config = dict(
    n_layer=11,
    d_model=128,
    n_experts=256,
    experts_per_token=4,
    d_expert=32,
    d_shared_expert=64,
    activation='swiglu',
    moe_layers=[1, 2, 3, 4, 5, 6, 7, 8, 9, 10],
    router_score='sigmoid',
    normalize_top_k=True,
    routed_scale=2.0,
    balance_loss=0.0023,
    balance_bias=False,
    init_std_router=0.039,
    lr_router=0.00182,
    n_head=4,
    n_kv_head=2,
    head_dim=32,
    vocab_size=8985,
    norm='rmsnorm',
    norm_place='pre',
    norm_eps=1e-05,
    positions='rope',
    rope_base=10000.0,
    rope_fraction=1.0,
    qk_norm=False,
    attn_scale=0.177,
    tie_embeddings=True,
    parallel_block=False,
    init='normal',
    init_std_qkv=0.0442,
    init_std_o=0.0,
    init_std_up=0.0442,
    init_std_down=0.0,
    optimizer='muon_variant',
    lr=0.00602,
    lr_mult_qkv=0.5,
    beta1=0.93,
    lr_head=0.0081,
    grad_clip=0.5,
    warmup_steps=200,
    schedule='wsd',
    decay_fraction=1.0,
    decay_shape='linear',
    final_lr_fraction=0.0,
    batch_tokens=[32768, 65536, 131072],
    seq_len=768,
    doc_mask=True,
    train_tokens=546200000,
    steps=7669,
    dataset='wikipedia_en',
)
Below are experts of layer 6 (counted from 0) of a mixture-of-experts language model. Rows are named router (the router's row for the expert), gate (a neuron's input weights, with its number), up (a neuron's input weights, with its number), down (a neuron's output weights, with its number) and show model dimensions 0-127. Each number is 128 + 24 x the weight over its row's rms, rounded and kept within 0 to 255. Numbers have three digits each.
After each expert's rows: a language model's description of what the expert responds to. This comes from a sample of Wikipedia text that the model never trained on.

# expert 33
router:131115148127133141160138102123124104128121146117131112077104177133136126128102133111133120152121148095121152131118099141109095121093118098133166143088136170118170113114115121093133164131090172137134112135114081098134098154114143150165150160118169071131098118133148090133142126071117117117111129118136105105120168164180144075170141110116134140128150098132142081127171093099135137147128
gate5:140127142145098111136088098154174146100099156141129100107097140121104147118121142133174135186166115092116128147122127131095132135147115094158138125108103165133105105111104119103146082121147122140155096092136085100111144112133116116129174164173140132164121150112119141108103157155114115155136146110157151102165144170184121140141133102118128087139152123123115068164129124129168114105134
up5:159144190110131129114153162140138104100117145117108143128113131132149141119062147119129080094150120126152118068139132125130125104121124126152156138092128099137126123128151112108148148125128088126132066132137072167137137119096123139141112128112152115130125158114130140178166160109152116128090148165102156127119151149183123178124128141178127138124172098097141091094105141109134148114147
down5:137163122136151135104128130122120107126094147137153156180148158139065128179181135092118096070118172108105111128139158137123140121112117108146126134167165130122159145138133105154105114146103142133137134091116147099108125150125139159119122146136147109122120125166150165124127071110127121082119154144133107117148079118154140158150104161154153143144128154123111140109056170159132129150123
What it handles: Agent and credit prepositions. Prepositions and labels in credits and sports tables: by after played/hosted/succeeded, featuring, against, vs., Born:, and table separators.

# expert 58
router:117154140153151092140145140107161113136094111136121111125096116133103136126136122117126141125129190116084074177123119179128140138115152127159132121112105143117142157143115169097128184120131139100140141185148107109126089188110138134155143122099156090155121112108123102171155167088152117096148122156127090119121145177136157100166114149136121110125121133142145095123162131102107144151130
gate0:110130177135146111127136147158124115095172147147121122087106100112049141145124147139176125127099159147134083149095157153113160164152186127134106166158122136134120109099120135124147132175098130166122136095176148083154135146121115155151148124149119113116158099142118130138156153093117087125148146103139165136129145128150146132128099094116129109139130107152129123096166152136131166138113
up0:131117089116078083114134114067113114124099150125136147130132132095178140100103138112110128163154095127109173129109101098157134151099129146119118157102150094135154107137120112178127112140133149063102092132082108155146114105127125108148106104140088120132136144156165125105098128132109118104128128121108151087088128130136115129087140114098149120113117121137126138149086135094174093078124
down0:157133140096131158155145131162096108104100094119168137160141128129137159130122158110130156116148148093150107143131098141129124122128119147147112167124153126148107162143128124135110104146139106139127138110138143114086160120185139079144141121091127106136128144111148187117102126164150094120111129156065112113156119166144186079128124111140118126091126144064130117116155157135130169097174
What it handles: Prepositions after release verbs. Prepositions on, in, via after released or aired in music and media text, plus the piece ix as in pref|ix, D|ix|on.

# expert 60
router:163161125128092129151108144122179113148104126181154118106123135154111148144129141084084123123121158101098120139143135146122093140128129143121151159129112140106167123125106141146110178124122146128141111116120101133097121153113092141138152145117155086163096135092151132163110159079141112086129129108097111130103168167121158112204139141142186139122144154134109122126172147134122116155089
gate1:145161142193096130138130135117116149148141098149130163133156097158113151163135095085134080120119121127123162111165136152102149120137106142169152154137102107121136151109088139154134134121088154145164180127169112126107161081157146124135155127091131161156081118128128117136132134091118126101159129153121144081132103144112132117106107089136171086108086145142102114101121108112116114132152
up1:105136097112115102127152117125150128139128128068066130135079146120165136147135153166112160127159099120123120118122120109113072179145098103124132142163184112174151114167147110124136138150173123107146129120139108117140093104106112121129129086157134120151131137152113162112122142142129140156113071123175135152111160081139152129176096149117103117102102118108148140118107140146139159134107
down1:113128149154196107145097121129141131137111142099113111087105148121086100147125142100061102133153138100100125165137158145127131119138111146167120087106096141117117159160185062125172120081161153132147139145160110146175115125088141161137134146149111128126144079168109112115125131152161129142183129120132120141147124121152111115142137147112121124131112136132141137114133087132129164142138
What it handles: Digits in coordinates and decimals. Single or paired digits in geographic coordinates after degree or minute marks, decimals, times and ISBNs, e.g. 106°49′.

# expert 39
router:154145135130117130153148090146170115127144102163131114115126176126131105122111121121130146127145158115072106128155128152082126174125102098119157156116124138115174117116107125152152166108087163109132121130119111109107114184121170131139130169127107103180126120117138096146112109121163095076135157131131090115109134141145151093164087133130169129111172139168133106128153164136142115172148
gate0:107124115125164114132113119127105122106134153099078155114129140186145109174124129105112128154170158145097115158150163128133128144154114109067120112139163088095135137137093125141131126113144159168173136132072106142084102154125124120131146129120135107132096146137113144115094090138155140104159185112145123113116134122152108109204113112156146120136106157162114111159128127151146148147110
up0:140133118158169079116165127107134127089169131162112164091167131105108117130138128134102124121140132120126171142139126131110120135188130111112099084124161089111121093120106131154108152076095159115113100126094178154087139151130146112095136106118135131129135089120101107096107130162114155111122177121134116169147085121159132137162098121146130182156118128146139114114149142163118154138103
down0:142104108155156168123099147114136141128137140112124159102146117132108100116121173093148151153102119147105115121120146108140143129133115146095089101162114122116168090128169097202155121091108134138124137127094169122134142123112111135126107124123171082123136153151155146148146093187101169115171141108138126174153151107144113131112142115083145122181135149151144131143110162155160126121160
What it handles: Verb stem fragments. Opening stems of Latinate verbs and nouns split mid-word, such as res-emb-les, expl-oration, desc-endants, indic, refer, poss.

# expert 45
router:153135106152113103155151115136116149200131134127099125095097127155099105148116123086111127097156157094096105136129126116127098128133123107139153163132130159086177119162110176131126137136090148146155100098141092130127128174110122145162130138115152103172107092125137129130138133092122071107163113129114083096082136145115170094174120137148147135102156141132123117126121145130132103168118
gate4:100074102116180140115132162098072135137140130103124112132095108117126123162171114095132093107087108113136088161134111158110149121128135135119145133141199086130137122152135131157131154117118108141139117150119137099121115163075151066100118165164158118133132140105122122170108133109118129120137113089111114137159131173127151127120117136123142099125110141116162106094141153147175123095156
up4:138093121132105160169086170149120076125109111146136145143117129087107184112143130165101153173146158115123058120127152111119137136122152135104126130094158126135159116136079149100103110156124107136166126113112101144131123159103137129102143087155130146113110070148105123106148096191135151119157105066142113140081131125139124095157113127132116122149118107126117123133104149133131133126128
down4:132115109144117161146087125146132139104090126192150118180114145113119100080112139118133177142161156087174119157139157151130095149170114144131110110091096133175120098122148114128093146141147150102119190123133168137077075093104168097139126150115115124144149117118154118124116137151098137116129135131101144114137148090131112145124106100121137144100122105125111133146120138143122138076109
What it handles: Decimal digit pieces. Decimal point plus digit tokens in numbers, especially table statistics and coordinates, such as .5 in 1206.5, -9.741, 74.6.

# expert 40
router:173147081110124116151134126116156131183126135111179120126157150133177124136138130100130117117150132117104112152127099139095095123107128107129114160120130165118143139118118156105133158102117147133148099135135150109127112135091111144127146136134140090122128131108138133164092143138171107068103117123129053116120124188123168125187144152102136088111165127115147105122184125159135137169111
gate12:142105121121137067150101151119120108125136137116151177119113116133155135115146165129149119154159134123129143131115145114099087160119096182105089154120140132144136148120097146111137106100147120149137126115106120088123172093160130196125152154113143137112093141133147133110138157129104177119102150111118127129111168177148100134151078119068160103163149171140127108110153125147163101115143
up12:109112148125169158095116171180115150122151106137099083129133089155109123077121182130141096137131142136134194132098132139096167135134094125171111140099124110090171122145138074101168136123117138104150187154118130125177104122108127120146121128109124112107133168104124141119155123148123137158139143115102145139111129159136155143116134147121121140169159093140132107090113119120084122112119
down12:145114179086136090117099089125130157139149134120098142092157163145163156083081134126126148112133130105117126119118100112143137122139129135113114132150128114111115140162123108142100124146118171097099129132114115099129116115158143114167170080133125129130077070114126150111124110132157104138113152137134151140095131140131091125143146106148161096102141152157102120126128139168051164101184
What it handles: Letter c inside words. The letter c or a c-syllable in mid-word, as in pod|c|aster, as|c|ends, Mun|c|ie, per|c|ussion, conc|urrency.

# expert 13
router:148164140140109125131126101088143116148118117192138135104080204147118150132085125096084113138111176080126113095123117159124121125128139110137109131102090144129163143127114095105144158127120153132140103146140122085106103169129117139147151111123158099127126123109173097159132125122115120074139134133107097113146119133188156098158113139116151144145143147160128109107174160126152142132131
gate0:163104134119142182158085123084121095114119110162127107123143138143136129138102109121123107135102146149123090084120146148133191132158113145107113123113141120106169127144103109109132130096138090124131097144115135064148146114086109154126141105131154144110112140091189123120125151101103111087110081114117165112118147094176113122148111135150164114138112124109172143129163154093144164127126
up0:106141112180113084096120152163127134141051152087099146143122104169136154151125149140133182119128136135115132168110138105142118125127164119134130161156086148162104110127137135135102167131117152120128137140118131135119135111136123097137115157142101111136122092148094119098129150127110132135139159167146124113175156149162117114109047130122117085140120122156125143092130079108112174140108
down0:103110150101086116080159174142129128118158136151132112140148135122122132152120174190109123099151124099143157094138151136103124120110149135121147149095128150151127140133155126153150139112077150153130120181162142137108134148151134098152146164098151146116075134117109111134182122084148135151112089155125105168076167164119119104150149129126164119150112116124113147142107119114089115103147
What it handles: Location prepositions. Prepositions and words of place after is/was/found, such as from, on, located, near, along, in species distribution and geography text.

# expert 57
router:172130108105179144131114115129127124198138133111156102119142153147118149139111177131087113142136147134127135119138129165108111153141102128134116160064145131101159119156108098139163153146075142111161126137121158111117139163122101188152150136122160114188141140099129106127116140099103124098103134113140112148111130150128146085151144102125176124094125117116158079128131160156160143134113
gate1:111157151131123118118110155128172161119140088147148111149143151129145120098120162090114094129091067118120147116116121133093114127119121125156174156115142148108151139146122140097153152161129111117113103157146126117164161138151120094169164148152128110151129174125161133141084146169117137141126153122134099146115140078133086128129083151122153140114077142135059104103135108138138156171141
up1:137123106162119130152139129133142071113103109159109138082135113151191079087112083142115158141148137116164139126111129117120070092124136184137137121152120144159089158141134092167157147137151118133136116130167102167136127110140097155101124130135142134146083110146117077090150133103118094153130117166140127140096116165176136131121125130128135108151132100153091115162156116128148126134116
down1:124144134084140142099127115113145113119137155090099133144108149154177132153131148146145126154102125165170110121127153107067130079115133106097126126121135102110114080144149108123130090103096096153155115162115140074094094093147154080156151106153140138135141096139104111102112106154119131141143130087094123142094081138181116128127152116134104088154124124095114138112134111097151108129155
What it handles: Ordinal words and suffixes. Ordinals and ordinal suffixes, such as first, second, final, 3rd, -th in 100th, plus th inside words like unauthorized.

# expert 59
router:155121121113151126130148131140111141148106107103170130107097148135104163103111146127100113162162147106084122099110111178146102149135116088165106117098138134081119130126097153112161141097102129104138105145105108076098129147124115208138148135123128121183107118122127111144100113129146113095128114105107119059108134153155120089132145121091166131119130155130160095125175134113124115129154
gate6:141157155121146106130158121135108126093119103079113147098115117064124137141141116124098106152123135154121107122162096122124149109152162117064094171121131171139099173145111140151128157096129126099127119149128150135141132124118127158162143105129151113153136129143103077145099104095147132127134122121084162136126158112138138139191129129136180101084101165142130110142100080114124109171124
up6:138107082146105120111145115133105112142137124140160132122115126146126132128120181138166183119099092095134098153112171094104158115130126155146090137102114126123173116104140158126137067117149114141124145122167161079149111143147117077107107134118135100134141130119148143146103140152089194135060115132157122110119133159148139117127107110171111131101148120166148119112119145149123091104158
down6:154125135113155144156148139110138110159124130101144095141125136155165166128130095173094184134120149121143127143140175115098151124072151166106108106132138125092188134115129120062117164138143145098171096114101085096139135174122111139128175139082124112126130131151112151111129152121134147139144100146132121121088117121118084178127117147122095092140137166122139113154123115152131127113124
What it handles: Pieces ending in st, ct. Pieces ending in st, est, ent, ct, often before or/ory, as in bystander, Dorchester, orchestration, abstinence, elect, direct.

# expert 6
router:159137123101122143152158099133153138138104087163158089063139159138118112138131117115146134118154135131137107102121140173109087118123097131140156124121106180103155119132111101125126154097089185136173101161123115099108107155114132124144138161130136139182125135102131071165122127113121112114120145083138115108143142144140149091123149127132184107097130171171101144118121137152158130146102
gate1:164137143129128118104119121117128128148075108167097088095100092142136089135107119115152117101132161127127143133151128137131137119113132148151123130142083144109165115102178127109100088068106179122164112118127161131104109143111110105176142074136138160145130142130139153155105125133168145136156149108147117117137113133086132094127139081160142127157094144149104134079105131140163089166129
up1:129158126124103129139142134123129092107121113104143133140063128146121151078129154131161153087111161140125101099151126139136169108079166155118115159137073101130131101106136131108109123137164092141119107104151153119134111099090120165173175089113156119155153147161173082160121129132140114130146141134126112148112141079160121103127144124158131088133137145124140164090112125122176126130106
down1:180188133098094126113091154168144134128117112145128127127140172118132102079149130097153138114110103098143105096109129188144102145135133111147113146163149163136101122107119154106088107137143158101115110117120163079114129148145103147116083111112134111120101142164125111157093153183155124123151145142155147095109130102087130132107145133134168114115142148107157140075109142115109147141121
What it handles: Word-start fragments, football positions. Early word fragments such as def, ref, app, invol, the v in Honvéd, plus DF/MF/FW position codes in squad tables.

# expert 3
router:137162086153110080157134133148155114169125110131142137114120128123135124094129135093102148128144155137116119124116112180099093143101138110144112178063126154099151140117109129114133169094112160135104116124164095098081106123113157159115132141092115097155136148120139106165102127104160111083122162081117099097103140150115152081152128128083148133094153140135130133122158131117104121125163
gate0:110113132135146140157147131150135144148141095131152132110139121152101107111109066115111109121116141115080123138148156145120117124169134128148161137104134138110078183108085113138115089129091155155118096082169116118083105142112091174127151132113137133111161111136127152164143104148113138140127156130142103142092113136151134124152107157102156124120123109112115067122088137126072177152086
up0:124138157118134143130088166142146126125114113146143189123145098137129177119157101115117115127112133116111139184147115121144128194129158095156135149076114089148146141114118102142129153107130174111098080100140119129106125112090121159079127134112135105098115175169129158121128146137159134081147138105157132141111102160066155105128144158114153140130137139122140125114127132071113114143144
down0:122103094151136148108150162137148143098133129156151130087147146160094180175145102133120137123115121105153117143127141149142108117093085182110169115135101121144134154096119141129125112114120109146093094126103111134101101103125139108126133127121101134090086136185127145146083127097118140118155104129093130167167097162144159149110154162140128090102071143121096149154117126128114138087093
What it handles: Sc/sc word fragments. Word-piece starts like sc, Sc, Co, fl inside words (subscription, landscape, outscore), plus comma-split large numbers in tables (3,110, 5,947).